Weights of a small mixture-of-experts language model, trained from scratch on English Wikipedia: 726M tokens.
Below are experts of layer 4 (counted from 0) of a mixture-of-experts language model. Rows are named router (the router's row for the expert), down (a neuron's output weights, with its number) and show model dimensions 0-255. Each number is 128 + 24 x the weight over its row's rms, rounded and kept within 0 to 255. Numbers have three digits each.
Before each expert's rows: "raises" lists some tokens whose logits its average output raises strongly, later layers aside. This comes from a sample of Wikipedia text that the model never trained on.

# expert 3
raises: " the", " a", " this"
router:132113136133140104106122106135117148128130123110133121158139096122167101108155106113127104129130120095134115107127156169134164117105184127140147140162067105124110115113127166122119137129165082136131102129091129138080124112130201170131118095163182127116119157127147121136081141089109149130175142106106119144129135158102127127053137130130101085123099160134105154146142133103148131137123088138129128132107122165110152082121147112100138102144082135110136143151129107106116092131133142117157144123151139136131115128147123113170079147122108125102116136141109158108139121134131045123088127139104175131067142113134105100129120119105133148093163155107122120150115196142127144133135122173156133102173182083156134154097090139102137132124142140157129120121127161120170096123159123
down0:152119132114111131107149130061138139084092125173133155156118125134158125150110139108126118117138150122150128108134105123127188140108106173164147095116177117119152118124169122099143115089182123124079095125100134150141159081104144138107132142130116154113139094141118144167129092145141109126137090081109165129100149161127165117122108055153119111154101109144129072138129113134142135101135139136116103146096110115114186128122100167103166094184152103130132138114146135157148094104101120103103136100116089116106097164108147102138152164136124161172099124140178114131155098125142129135099132128170144117141134119122152120154094130121112110129109116124111150142146152139104112126146112133112124132127121083129150109071091145163114134174163138068131106109129136119154135089108128
down1:137093071127127116133103129125141148107113138087129089152104138131097161135123133084128155128099172134153132137139177106063137115138143123142144117183209114159160131163125124128172182117093106124129155124099115133123134109124153139124141126147130092086122121139095155115149149174108136126105114100147172132153128089137115126146137135107121109156157132129107102160119150171113083179141125146141200117101181130159123118162139185114164167143111126135147137168102111094112162136140120108106079131115141126154099165101116099121139130080127133129133121147171145110121124160120141114128111160139130160141135135096178138153111120136128113139156129161118162144096128147120144121090084120130115127125113098098114114141169115111141138164116105098131088118126142112109165155106122
down2:129114118116134201163139099128114121120160104112101115148091142098139145123085134119117156120160180125134109121122125116120113070103133165110085115098138123125126131113099122159106130129112122131108153161122099107120068134148103147146121142125094141086143107148148138092161165150157118113120136146156095142185126107166131171203137157161115140122145152116152142145150124106139119123129118155180126145100136087149095167158148146122154129134132127136105121144129162082138178129126160156122123124140089140075062137160113104146141115128113137153136129177119115090107183152124112092149126136149136145098163115132097152111126128145110107097148107152125155124149079117121119131093099172103120121114116174136141132123127149116130198138132108124142104154139151136100138142134088
down3:140123132127146128106135118123099121162109107112129122197120139170138079111137078123151100087125163166144133115132115092139057151139080146140129056136140133118138125128132111159115115131114151104109176137121124123140119153138101118176082160107126175127186158142144171112152092125140116153134130095077118145102127136128122124153110120188139100162152136113136124121152161133147137142140114159117137124116173129108121167144112130146097069086169108109195104075139122098147119104177125114156137123143141137155134161136132094148123115122128176096110117141158182154120117108142118128138147136095122144153155114136130132140114127127129122149091111160139119171134156113195118095131119106107125125141122100150107156133151097132131133106112109098096110129137104148130136148108148
down4:119122127143105110123165141078113146149116155146096125137136087118134126158089117163104153101156150118125103149129110109133115121079128126108092141113103140138136123158167172169079140144138100126084156126134148072157148110121159116072095132158082157147092106103124152124114119145137110109116079183111147086168109102138152086171121168107133120133111124114090131123119111090135154117096143130127103118092152126120134126166152139099172149129114138174125154155095167071140159128128143130139112151084109142147132120126100164105096125123168089160138122154138117127141120155123123086142129171112113142129126165120134165156137191156154102107156143145150112138141127130132125128104160076119116126153134157137155103127105150151158109098140133142108130144161132128131181110141166
down5:128139173114122179112111136165171074119135120133156123115177125139143125139088134103162109158112081101122134133167128125134142146182122108116133107130122100103162158130120153117129144117123134094072096130118075068120176134157080099125138149125105139100150084123099107107176132118119161143100105088091144091132139132158117101122116089189136160124140121146144143116139155129168150119129163145144110089126151125120122127149124128144114102147125144099167127122112123129164125107104095087112153119125159144146142127136114126137154137165149128116152116131132128144127165155119124110135138142136106131168128142111112144178150120126170093174110103091137150142103158105073115158136112124086157170135129146102118117120072116121165137109154162089128153126167155144160126173096128
down6:182099073075110118143087123137146160155093151164130125120179118141130161134132148156113096123158116124155112139119147133107101153116106144141161147122126125163171143186137148146131093087158102126117121166123133078106118107133112128116100094103134113154147143114104143145078137160172136116114117148137132120131138112158125085132110131132125141187094098129128139146115146107130125125109138124161166119148120137157140157108081134129160115126120145127133108150145137100131163097115169133160123106152096114154139144084084160131099153089147124099120128123163139130118100159131161138130155085133118121078163139106100079121171182145093136085101109143120137108114120181138117157178117145142122120169115113131134107137106135132161109129133145117062158114148113096133159101123090
down7:124110124119095144109100103134117137128125121164104145146134135087164118149143141133085119128116152128114133176137080105074142134154131157087173178155121140103174131107099138188111102119131134134128117126163117141152112154144155104121162129100112129117135134105157128092092093156113134115108146202096146132118084142113102125141153120112156110167166140131098136143136107142127128138143100132090151123125124086145148102126130141130132093100090151206150105138109130140127130119132132089120133135090169120123123143140124162112130090176153106144102138140074144123185112096139093161140111138141111146127137144120150119110124104134141121151136119142116159104125167105189152080092147167100103113111114169118123119151160152118118091101136101144105148113145117077154142175129159
down8:137098131130113142090145156171111116115128151114136150078120145180127125127146148120146100132151100128120098146152102125088128159107135079126096179157134129137126116162104104116147104102134146138133123127088130069117137162128142142086135155141135149127141145096137123126125129145106103144133156162161147120163127108129122105103134110110111100129116114166079105159159112074146142130195098126148155103160168092130152101101099121140112117142129123129188120159118136127115119116097166088157169150117162099136139178130156158126094120112121156106063097115119107108085103072125157138096141167114137149122136168127158119144161136162155125117131131139136159131155146115107096164133121122101123135158063164106146116135151129120122091090128135099136129154151144145167146086135110
down9:165105139133128159121136103171110103097137121150112136101117118121114114139167154124135137086107156144133113128198166095139123104158152158114113100143121136144144119166130128103144160082155168129154141149136124138131115114150110124140102133140153119185141129083155121060150174122113116135125122176095146130131117130108151112173141101131128121134117124106115130163112131127164119142126115136148132125090125135147109101135136153111187130125107122180162129100128113117144142137108104129113150147168135127086145112120171113142069105176113152106181135134090178115117068182146110135143082124150087114115121162130109111095144112118160102113089123155090121147120132124105163089171133125139158159185106134138101151157131135132138107147167121097133129166130131156141157131104168
down10:159125130128132119147142104210121130088141137129111103129161120139102119115076141118124118151121177092176169158114116087131103106077147190110147101101162128114117142151140124129146118091108135148108094148130129138110150122106161110159116162074161125112122149129099145116116139122142123142101137103146172170150199109156149083159198132115118127160100120126166133140131127155138182145135084151097126123147111109130145152135114141116140131127146111109113137151108153120154161116153075118076140152121131140146155157166093101093104110117095159145160099074089131097122099165098105083141105112121143116144128144124162132146129156167117115132113110131153102157149119132117135130128081165156128116145125124140139129121131160155139090128142144090112108139139120142136130132114131
down11:089147119138142134133136120080129131156144081105117211113119125117107130156172149131119115099129148121146142156125129103115123143139100120120129132153129173137096168143145141093177130119125131114159128129157146085127112128108146146139137145123102105153120102071100136104147082129123103130090073103151110145130137137121098119210080133132128109132115142130138144115128140127144122145118104131161099148144168128158135076118147169125168120091122112172103145098095134147117129130113144127156078104117134124132133120142169179162155116080119131077119101160113107100125149121111136134123109155169140123118103139126160124123111140098132134123110135105134086151131142117145130159149084082092150151132069166098113082109153104120112098165098121145120111099112152143147098100077127
down12:148153151152141121123132112096129111138132128096113110157121115102104107157144125144135097132104130080135151154095099159085168127127099087096093106117166124159102064217112153109104145128082117144114098148095106113159103125128126155096099160135108093124096096172139133126083086132112147135148111140122119140148112127157114158155150135095109159141096116100110152099141125113126148130087104107115122114132143149135124150145124132128080126108116117113094130113127184177091155122108135110177124133119130099128154154085114106126152147149144142154113095107153108104142118109136121133123131154101156130132127127103150123085137114183129147163111128117143128112132133119131142137115101157165156131119092183116163133116131173155178145116130143107155155094154136091110121095197129
down13:136113158136117134147080160145105138106184109098142140140092126144134144164146132134118147138077165105104135151145086115116168166130179103166115185106171126144120137075152099127092159132140097110159124096163114133108076109125116115110139082109075127083141184130126139115152095099140138142119173112128134084142122138100164115171143138142139127115142138139177116100098113163122187130120091122111101100116141111141122134134107141165148072126111123165121138135101188108131102145111118107115107155117159104120106110104099162158093108118136145127164088109107158115150148121150109126102110127148110117110114155123133098160136140141133119136105165104150154148091113112135115101133131172126168140105113153156125127182165147124132126114100141135131112134094122126095131136130112
down14:112127168194138158121106113111133159162117101099112122119152129155114093096160102138138147094152103116153137128106097144106136101112151119111151110111153132109145108089112141153156123127117129106116124131146139151111142080134139085125072111126090113091073108146123132140141152135154130104139124135109136121144117141089136127084129120110189138156151123122122151109115090162134153168096110114165130147099159095176202100138120173114129170123125153139110165072120126129108115177129119112114159174108127095164137166130105136086142128084119107140159118103130094128151135085116115108164152132124085090131123148119121136128083131095134143150121146182149131163138139126119129081105155115134125115134108118138183142133121137155171115129102092091150121124156093135110102136137149
down15:114154137126151105135120116119133158108131131105129132135117089140112137132146109106102112163171110145128147077102121112111115138157108213111114143097131150098122111143126144124131144098151134108102129136156096138143126117139082156115049085105140143082119145123082074123118122106107102107133141124148140098092137137109139114090110141122119129106136089179133119167127175116102103150089172114138134185140138165111147085069127106142109170140117074193133134115125109126115124117148121123146149147109112143119140131105158111122166129094145146106097185130149116152160111149108100113093146159092139132141164122129099147125140091114137147177153132112158162124152148152109172118128132129161115187126182082129127144140119123107122123121097112132140132133107104110129138146141146
down16:136139138133133141142129165094112118107096123131152139148118130134123143126113102147138132123124102163152130109126110125170108118159149110136139167139097101128155145167153133113123089112165138111131144149104137108095170169129132179152105093139128150108120123150103105133121158078138147148149114092129098090164129104162062115078126136098119130118131173139141135127133122140110143113152082152114115128120166151133152133144108087131103104106080108137117098137153153133099137104145102090163119120130133137126140118129096140149098101153198104111144129089117103142170114149122121180068102140078149124098145143124123104154156107107167125113134128123095129170130147134136084144132108092120153138153151199098131106127177130081159134161099154170132122133186123126127155096102160
down17:147124132149086119148112119181149080110101087098132127153127128186109138152146114109123163123100057101083115123142142145120118155143142122101114182110122136136141080126130105164198148181124163116122132095117124124115116155098132127112108112115095135087137154130142105147163150112112151127124133170164100146144120106142134098154130145138179117134125133153164145159133129103121136131102152139115178109093110161066143108137140138120110158137132119110132122165085117174097113150137126136141132163123130161136133160111158086148125154095148129118096131155131132169138129134122127096117111125095128127132158115166115143113134167161132118137150149096129122165110131130105093100150132091171122145099129085163084125106132165118151092143121165145197117073138137106132139118134139
down18:084127118138117132135124150210127193141158134118084107106138178159110120117108086127137127115119092131072160119178149103127152140100117138129134136127157119131119149134138125118151124105139158094140118192144143128147105153092123107113119136117126131137159169094101113142154111076101122141073144116137165114085149114110177094135092117123103126132106094136098121112126129117113133145139131110157182105153146120101134110122135128142136118093119126134102121151099198124086107130141117129179115140134099091113129131118135119141042124097131152071092147099128121116120138127142093136133124117142171136106120160096091137158113119160123093137115120141095122167152138118108134134100107133108161094102120128129133141122076099095115108130127142164124141100145140142169132151168115
down19:137117122094125108117157128113081143073117139126157143149133095147121114108145149129159146179133097154120166117151149135139175123138138091153131159158150122103144121146160116174100121116138145088164131141130167127170121166065146111116120111181108141136126132136128113134148119108099113097095165122167159121178159143109132159099126134113113092117133142115171133114096106085135121119100110153176117142132150116145131131092102148168112133134107133168127137129150158138153109149108116133131132108150091108123135145184166122090184082150170062077127152112098099168131143096117103127128128153159099106133111160160143151147124104130122119156147146119113167151124136075105154129139133105136168118137132132096130142122155093124132148112147146128168163099109123131077144153130146
down20:139125144115111133146121133139151153106100142091148128113164126112145091163103166129137127136121090136177131161144134112153096140149121151111104174128118117159101129152155159100120120138113140149059139122093100096156164144103151149145135142096135086158123131130117140132157120141153099101112133118134143133110149126159093095137142131184118139078125141097130125102170087127151127116120137119113127102131135080137124134158150088096085144075105094080180155106108165101154110098151143170131127105094184164165110114129099167166065114122101139089098131120131141142142154121117071124179175169110142124099137143167136144155143169145149119095096124132105119113129094149127118134115146161138141139129159138076106102152139131094127103106129116122120123133128118130104145116117131
down21:123138123096126116115147081144148114109146128075146145144094127104118084102135153143146149133146118129127172126117171131104135112121145131119132114166165136154100120117153115150105101117121100157092171140171148155140102112112111128154103173171083135139117099090113118062114159161122122158104184110174139135126108110145100106150152154130073114151151116110127149127149144153112137112098120124106111115159115144131122130091167115125125129158147098124108114121109170122156132099131111145138126099097140129153143158149133132098084134117147086073099088178123123170099145103113083099149157112148117154109128104100097092102112158135158168113134147095130095127097108113109146142110173145116156159158126153143179152139084118148114133100115134143118134134116123135163127150189159
down22:163092135148091118167138123141111142119120122130140124116133123112108118140079138133139115097133120132155165140103108173161132147114104157105123115118118081135143129171108118108107167121132158121110130128154130105107114127125090111139097102141101116153080113108127113121114112080113112083054119146090112128103121106107108135144129138152134137108119084156120099107107123158120151128133113159138155110136086129159123170126118105133164107126111168108132128136100106108098124155158123146161122091153152115098149140153151110101109102116149193115102142146186169163157126111144118134155171105089110094134148135093131137109128102125107108124135130151128201166156163147122156145104178100118159131084197077151156117134148128140135151130158127126110139098144129081106095083125139
down23:114180138041142120135148123180121086100135144125120111144117135128155142132146139179115133136147160139153118093134093092117116165104108131119098105146106152146132107108132126124093113147123105072121125136078132118132154131109099163144140098116160140146115164161110134132105105093083119128139116113133139083131134085104122132133131171174142125123111129163166128161136169087155097095127122088185077117143139149117095160090112131168128131105114117109101112118108139094101111139096151160088132091127056114143114143127138099143122126175105110144110150149167116113127109117135133153151104114142160136101092137116119133104140151125146141109138122124122205139138131116177121095086123129143124150122103150139126105124174128107132153108120120139132113147117097103140094079149136
down24:126155139150143084124117115080137123113127150084154125154113090136101136154148166137152106129136140132140165105119165133136119192110153119108109126093131162128119156101153148162144114137113076149146161136139165100116122114131144090125120108092114099130133111145118186140165133158133122110138126124087114109162135093123123104169125101120166158138157148110179118134076144135113148107107155109111127138110110110172119123158144166153114168092130105161153107126160116116109162128153115155143143171134104128121132147158091165136115144135154143105119096139136071144135127102126173120141139111082087098151112170109144149126083143103105145151125132158152094117092097133110125129118169111118132137095101094116149140163142137147162112135144197099153158133161099097118120161088166
down25:136104116134134129106123120096161128131070108114161124172118176111151141140167156132130130131128096149119161095172157139144161125152126164146092133121124123130164092137170135153138147111136137075116150144089126129163168098121104145147114157163165084123126108148117135106108118089116100134170117101111132127115146076134125165081157145122149147131134128127146092154118077101148101157110073153125118151107115143139106155113132114139127119120106121072087128106144137163125121105159169135125151155174122106104129069134086163101136107131103136105130109139086129137168111162120095139134137185088119172147096164101147145112115129127118128132126139110109171097065158107119112140122109097144150081161122117146135097132096133146149144125132123111124161110106111150108097132156126
down26:112130143159161111100117118153131128099075178103148116126107117167123173109136151120145124111167140154136148141104061143165154127152136097119152090092122162107114119150088109129160078103132095124125113077138129118066147120138152150156146136149112119125150115170112091130134138105109145146097095090099128120143148097119119111066124117142164111095136100133152126129120135092135100115175097130112146148107161136109146152118109138181085090161141118108117124160095107154117164091115130136145122121115115143172116125126107168104127153110103069122134142149138126133130129148121125168138134154127162134152131062137138137127143111128142130142101139120119199161167140108122131119143128109116137102115169124134177115073082092162124111134157127128096143112156162119126116115123139
down27:128148180145100153174149152213146128112161128163139115162122112129116125076108143101139157123108149121140144140160113110092129102126103148129143141110166125115121153137111109100124113105127125129170119108089173150148134132143134102129108177129125142114118118142137121116119160130095111117157164156122130126133176130086119121104143140106102127130093099146142150136117182146131136120153100162104126119070144120100119149152148166135118140119146086135156113154111147092111123127132139139076125123087181166126125187144119129125129146100089152152083134121130163104119155138124131130113111169127123129094193165086166156117117146164154135150130127121149115137088144074154148104077105154126099155112111152119137100110183118121132141118129134130159113119165146092124133141189134
down28:158161169137128138106171101138137111116089120115134184121116145155140123093139121122084113145170118163135132099117181128126134170132092124135143076116078146118131140123098131132102167125128157122151140158112143129105131185113129132152137134130123151149123144115119092125129104102109099105147147112159129106132139060144129135097132099097150134119101106095126105131127157148153101120140144080138161150156105140081105117172133122136055135110120146091108120113106115090179112155136143148134121137152146133105141118129201086135117124090082119136131143129163110181099127093137119168159130180134121158134135128083135134136152106122181143127091146111122122128116127109091147106110160117139148125126157103133110110106102087132146142124101079143111120130074089130132152145136165
down29:110126139118116126150128153125150140136145134135136142153141137154162117210132133106134106145161152127127130163128125152149134132099102115168144159069100116139118135085090100126135139107108134132134174116126118177127131094157150167117181112161171082155077095101121103140126123158128154146085083115133200147111126145124103129077094122139151132114116082108122097104135080138120126079122114123104112127149146135157135100127121109156142154145088116112140158174123170117159130165148129169165134099127087089135120101117122117135115141149113098115120127145101116124120109100148118145107149087116157128161107113129124136152087112116113109123145074129131096131105125108144094103114144176094151115131164120132160133170110151104091147140097143157128106112107167116143123143073143
down30:079145116137115107133130136124133143111130161099140096151077151172148142127058142090082122135158125157150125130127124114105152166115135121116107125128120170106108086152090130123134180081132095139120140130135152099098109141119142171132157125141107157102120146121137123119122099134085101130161138095130118148112138105174138126082135139122071166157095132108138172191157143107106143136178159110138145137130141121095135130146163130148124128182131127122120075114147135111117149067123128114109150130132150130130126133167147120183147172150148129113124122156146161145112101161151122144115097136108114182125115123146141121137138127149144109163157093096135171108119099104124121123164128135119148183136124163094088122085057126128127143095149176117135098112130143115117136134122120
down31:129134125118150142142137095084151097135138130102105146083114169122168126114131120146075145133107138138127161144097118094110132102135129161121157155106113180157125128127125137100129105124116104128116137114074193120105129112113087122099127150121101155097106074110158131132139124192097122135110131139099137138179137107147102066180128123122119126088114164166095119131128127146092090108154106099140114147107172070136161161116122161142140149155141133142128150096099166106122138092138118123082130161126131121137141146138146142116121151107188130141143129142107163119153125146124117148117145177107094129167121126066113139061105131120082172129090140162112151134149121138123113141129137091117135129116137153110125116138150107156120099098126108120125152121144155066124134103149148
down32:128136140151116090123106129255064086138092114140112107143108110166105133135124121111134135122146122104088134149114140101136129134161140172148144110130153156117138142141139132106127106136125176091170127130111153131176153154093142122121182111096105089126144130118099127106155120134131113152132135125109141109110125129148138134094155139104113081069128127090126143147102107112146101119141090159119153155103126088129122119142144150094150095085160136121142126164158140111152123121126111115085098105146134134135153144139130127135101111137095138120132120100081118145104103134121113119149119115080142123122090116156126128138150108101103131103131146122152131127126124122105155116114119162153128164116095150102123086145089107157108150072111159100126165111136123130092107147156127
down33:117151123111117137098139154103120112096135134111132097099143145150088151130118138122093155090146109133140167145137131166116142171143120123069106127060069107139140111145164133177142125123129073172135118139144109155171129163154162116113098123147120133138114120117126127146147130086093142119139099109119088123087084135125135124085157090151087137164130134126174112110122144092138132114153168122124148169091105129153140117104120091169170161114117166118132124157151161150155129131118120142126102155085092100099104115139160137108145134156118164158141138146129120118126138124122127158141099101161128125104121136143120088170145163108109102165121163087152091078103125125164116159120111136105111128120128117138110109120148128124116143120102127207156176140120121139112129152174163
down34:126132165076129161160116140234108145133111148139142075102140126116120137122093145167110111115107122125136144152091137131113163148107131115148119148076130082139104120159095135121139144151126112128128167103093129124122111136118119172083104139126104160152106128150153133096134131126121147136150108142148149147175133104109147102151098156155098086129089118158096147166130148102133150114125095121143161109130115160146114150090095095151142139111100142127136119142113087073103137108139135113172107128104151125153114113129141139130118134107142174117141177113175140111114132084137127123140133121108154109141146137149142122117143155124131108137162183118084118175123095112132128127138128145106151120039087141152124127169152142144116130142118122062129126098087115127134084133138108
down35:085153165114109159106131134188176095123111107158113146154152115183100147131131113114126119141120199120135124159153155130119123129079117112135097145143136151105111139149137172133127135161127151140146131120151155140158149183096119129097138116152110165145091134122097122118093113130170139119182096135128156121170107151136164120127128128103157142149146163129113107108130151112090153127116074110123114150087144120133122162075141122141120149151123129099062158088101175133106119103141165136061142140130172115130120138112135151127126118103141132122114141156125106094130141104129133108074137188108131153166128195104139131092081088079094148135145153134125130135145113104123152132125147097130125129146093105114134118158095114137122122122126117170140144103120125101119134144133121
down36:136115131168140100134117119176182131119121107156163138169143110161115143136137104150161103131156067140074097079143126102163136116161180158117088118113165161101124128172156148128133125160103107092113132102200128097176171135137156099081150145118140121142163151105128109109155107148119151142158143121120109124135144107109146154092118138113136164110092111113087110139152115124148105134131123119140149153140145117106143124113087095099111112142146143165136148089076140142152138123133142165121151175140162121120124111124119108094104115121138161158124119121138141104160095143122123173115124095150123092172114140184105156104165133147154115172157127129162146094128157110120157123102128119145167121146140114176129115131089135142130140120137151155116155146165097142149155112127130
down37:108133133112120148117129125134108160150069138127158183160113143104086135134125113117117127117155108158158125158067158116097104125093083159130150147125141155141138099146106161129138109137130113110100135113134154141086127183145171148105126135166080117140132078095144118144129143153107133111141112092116164120114140150106130086118133131058104128130106060113096110173115134114117133109111126138144144138094135123182076155145111127141144152114148118165148089109133151129138131079093117128148148104145125090123116151118144152114125147128175109125119123121125141129097169138128106134105118139101088135135119136083124127073114156088103135105145115133190137151119110137161141174164157152096131126154132130113087113160119137092089161073125144117139141126150107098143111147157106
down38:136129157177122133115125079179127119138129151128136120169168112117141090124130134121095140109134094142136080151102134159107150123096082129110138102120155126105148111173076127071095165126130148124098155108109136125138157141161075095120081146136108140113148129114125105121096139111118133130117130159140120111140107154157160122097108132126094116114097086121157159128098182109148132108114117166112126133118121117122166122130139126117110142123177086142136109118153136075138164118122146141145173118101156153090134201134108139155100148064146135126137119128104132154130107149106154096168144139122088115159131143154115139113152147125137140128119137070165154125124125097118136129123097108178082169124121160145092118126165143117153143079161157148120128078148120146145111114165145
down39:141128132139153095095145091153157102136085160123159160114136149133146123106129085120066144123136141122145138153095164094165127086122171158131138112114129151103089135126075111102104099122122137142133134111135099153080141169119167122142128097115115138114139126181131062095131131111105131142122150106113110107150133154125097084103133090127103128067135129112134127136106114120077099143130099139123147090102143134114102139119110120129136125173137103128116088136090095137140175122103104129174144129143117128137124154115126126137109149127136137111076080123112139125088175148114108114113113117122126099132110113111128121105151104148078130110088097129120099200122092138190130100121151109096128149073146144085114167158121157143129147157143155135156120104138153149105089121126114
down40:155105154157101134092130139186158155162124133120116139105178076112089123159112080146151122049102107180138132120122102134141104129115119145128122120140101120119117094129147146156091121133104153101128118077123097151173127105148138125109131143093120133108136119131126117171146154132142137135128148136127158138120148134082141121065168108131110135143093158118121178129083123098133162145093115141144109161133125119165156135133099160089132154139111128131129134108155140134106088131118109136116135165095184144106132155106100124100131126101127165120112141132104119147113129135126134129148148143157089076160124149144096125112141106161118127111174152164098095164129096146136171120139177122155133092164113164177128144149175128117169166107109085134135111123169122110137146107128125
down41:126165129120115111080156111057137138109096111124135160156115162118135094176125107142138111163124182113144122103102144107143149135156124150136153123116107133110114126101168133158130130161168115153090109146138110104164139101146117075099131096137165133062121162143088152118136138121128126147138153116162156134097156148116133088123125126142137159149175110148140136107135120150129136155121147096126137136149087150100140126098100102110155149133142142061115134123137164153139160111097106145142147130126167128187097155088085080090163126169141135111161156134107164112153100163130120096124128100111142120212128126118133109111137136117131130129175137143101081115131133129090117139139142080114146140113120139152126139102120154134145122154132115120100128163123121132098062113131136
down42:148118148155134095079092166143086121139134150124118100066163120151155121134145112154135072079161104109090143152086108150168103143128127148131105101117135133136109119127121155124081153140128170119079118133138159156119127143120109162150144106131096088104086125162152121075125133101092125146147120104087092097122141175130123122074130105117170138092115122123141109120130158091126142139153094116139130139100129116094137116106103165153134164130128094141162141107161115153102128099126114096157157110135150115161135140154111130082122140131147106154122144154129117120158101121100116137138143148133134156109124077111149117092139129104085134139099105129115136116152093134161147167163137095086117115114167081140145097153154163105120134083140138123170164099143148110173107125133115
down43:140151160132130104132112153152117160120130126128136083095160133161120134113096206108140152177107139156123154119134108133143161139148169148130126158088114070116082119123105140131117128108148164140138087128144100161125102092147150114130135131126142147166112154136137110120099049137128152136135204092121072153125147156119124134149126116150144148165130150117136103079097130101126102175116135113110126124109128129167119124113114133121151137125116134091131112130087150157102134122113122133181099139101155124137168119134142111131126088076124149100161108106105127149119137086132105158084131128137155110076126118166130123178107098121127102119081096163145148157147151080110147104125143117126173057130146115132101126110112108131132158135156143149111153148128140149117109117144128
down44:121095096168095123157125182120102135136081154151120147102104117105143157133137151118120148166109115138135100134141112109158095141123113129112128135118122100132102129139148128102123117088130176137162121134144125120105111140117118090117111126105116076128154156132148114093116128120112106123142183121056126120168128146125070144160098151139104154105115159143148160129160143139148115162126090110154146090117166130137119115108114101137109072106123112128096115121097110111126058121124097137109072163145129094152093149106113140120130109140099118125160109080154145110076104089134133152124081138139143102111111122100146141134135096125107090105114128118069127126128067130124141165141118131176148161089141117081115149119091145125100112170137125113195129151122119154133125125102143
down45:116141142108141112142105144179101146121134097129151119129127105138130106103120141145078145116094119098147075141092115133119126130131100147147143101157153110152119138074098123118157128134080139090102126099131102113106138171121107115109128184146116134146146120128115128117165074114105110112105133069101127143160137103141127067095114098129126095153148098121137107112123148096100120131127105081125155155137111144147125119098154158143142148171130096141114141130126119129103132126133089098088109080121104110152093144155100126061111129091120150147077107134156121124099132103111139184138140113097097140084144115099127101133113095091133126105167131082095142122115131163169112134095125139163156134089094132083135103088153155107122056121161149130120139114134124131119112143108110
down46:123150146136132151102105121043124150156086136103141125130142105095124129085124117130110097081163158141116105116128141123122128154147119121132123137156145155135112132123100115139132104127108113125106144129135187109094127151127133145135145135149171127137112119116118088153132106126088136138102110074140176150137128130098103122058127110117144158120150118146148106155120140132133140104122151139123128094130126131157145141111120098155113141138122105121121159156137130140103125145165134167093101161149080104109104182131148097078136120120114122089133158146122185152093153172093121133151167155109124117138131137092121131107090137134163174158085125131093090095182101123121110119136121101108119125157122148134093075128129164109166117144204119092105112119124098136106173075121124
down47:143127128148136102143137135136127140108124147111155117112100136133138141127097175182110128164134172112111180155146122131172158149125146097113104125127123079143147119139122157143143115140150114117141133087141143159127144157113130110148206141124117118139115145146126106139135130123125087123153163151148069141093091128106131165113155108155128121152154130055101136093163109139131166090172136090077117140101095114127126106086136138133131118084106130154128108138148129175116069140095168136115138122156125105131136124133137133147100141083126159117159160102114112166130160096141100126124100159125143172143093156163143141115148088065135095132141129112139100114149132151148131158122166146172158137129156149156152126158164119157119187115159124115093109125112117095143127155132126
down48:115082134112164114148176132107137086112100147129125188122141149144115110126145128089136160163146118116157112134136143109143133104138129124142123128172160104095149107134134086111105111120142140144120123165184089114145142103076200157109150126141152152150128112129106103100138144097164128174130093130166125130159163141129104151075125122092116117097089109159122113112151086102110115128104158147162159123178158138111115122069143118119112139128107126116104170137090145160146067130144171128100121090144152130103119120161094133152082108128130102103092121142113100106102145139122120176116079142153157108108175135154130162106123141149106080138137130101134122140127117135096168162107108137147146147119139151112138136132150098124119119117103131157141149172123130163156104130144123
down49:094113152118114083120118147125095184119165131129117145141117124130119131109098123097124149132137101148127120129120119124081117050116122106130120139125174108119138080113138094138160133148130154160129168151108131138122108111125087154109135137087120125126081095100166149132112132196119108135098133131152136130136110099101110176201106146094121140129109123170095121147129158123122153137121129134144151121136170121171157100163139131097126128149137111121181129184134145097150140118153116137160112090094108175116146110092138121100131135107149117121098156191113113147114124191123128122102120111135130125120142139151151123099150124165126107120154098124172179111097142097105122111108146195148101096131091116105125141104110104150142109164083138143150109138148152133129126130169115
down50:155122169116117112138141145123179139174111127162176144126154109143133115132135147099113135093148113107141130126113142140081106113115114141136123125145169123148112143102138111069087141110133134112126097083143118130155086142084093152163113131093105142174140065095129109152107116128127109158107107174102156107163139121159131121169137131104111141082112133096109119158126116141113138134126170123159150102135119110131102154128130137120133125137155111150141076160160169124114146115148182126143120102148157141126103146157122064090097155185119155077102118164143135147143123117130154110164137088106113109117153147096109111108142120167136132148115148156167143136105111098155097146140118110148120143097111137197149071146120132106156111098106118136141116130120087094128159100149148
down51:142116141178133142113087128090097149170072139134161119148131118136113147139091142124140118140101131169110114089124094149147135144109133165102149111153113137153112125102163163116127157131117139146141122125082133112141132155173126086100092148088128118128131121098165155121138116132141148118155099133135129099119125153101188133189109129155119097163153103139153107152127119136141117064118147106110134114101074123147115126110135133126135159099121115173131114091103105143113134110159139114123100120143150141125127077145171140118137148170139140130156154116131144144097141156106103110115164189063079121140134094130090133108136119094126146185158177105105124100098139162149146131128141107134138100107140147131123097179139138105144133139176140101178152160135120138145181127129107
down52:116131121080166175092134069080118107123104146091145131139109114124140122141119131106137115108134142126143116128130136125121082161140111137092148113132119125142136114137155170142153116101138147123124107130122145117125145184136132130119128125083162098155119098103103156141128116138125079141161146143122095152111115131142094096194133112170096132127128137084112154190136160118147063155154133085103075164134100157118115172135115140126169137134162124145132152106116104119146115143160119088099126121113114146105119094108156142116129158111141193146105184134144188133143117152125161105193150125125122146145175128079142104074130134121096134101137118121101124118096177127123151158102128111149125128074135119098139096135148112143121135108087133129111108144131123122136149155112146
down53:155119115113140111152135163063147135141110136130123157112141120136110111137116150145146114162154125186127097054125134153177088136144134109116155130131126087146091088132125114122116124094142162144110085166152123144098141121119146142127115112143134129159151131086105090124100109103115110184078122132150125137123106175091144140093073090105127101091146174141136115084121139128134134138142133116123152085115140163121169126128109128130150123111068152104117147143154106142142087176129125123143150103177155122122162111140134096143153121134086082114110124125113134161124105112132119118136160096126155139117174139133116124175134139106116129172127128111085166139133132157128179115153125076134119106109174130151102159143120099120127111181125115120125156149103103127147151178123141
down54:111144105123143125161117138090139117133131092157158142134087126146149118135121108147138132137137163117161157135151151102173137112115161121144124140136110074122122142137113117143093124106194108159138101107144113117139125112151140114138192139144131148134114116151100126084160104115150134162161132148140121135162112151127155120125106095125116170153128114106166117098103101139085125115121120122148092104054165163146162121135141113120133169141097157117107156083075142147159144152107140122107154089136162126151165097124044147161080081113124132150172126141114149123114117135160095151109099107146128119118105134169114141147128121140135101128103137136091071169153096156125123149105126153120138109150132152140127104161145140079084148133113146162100130112144135155136088082127137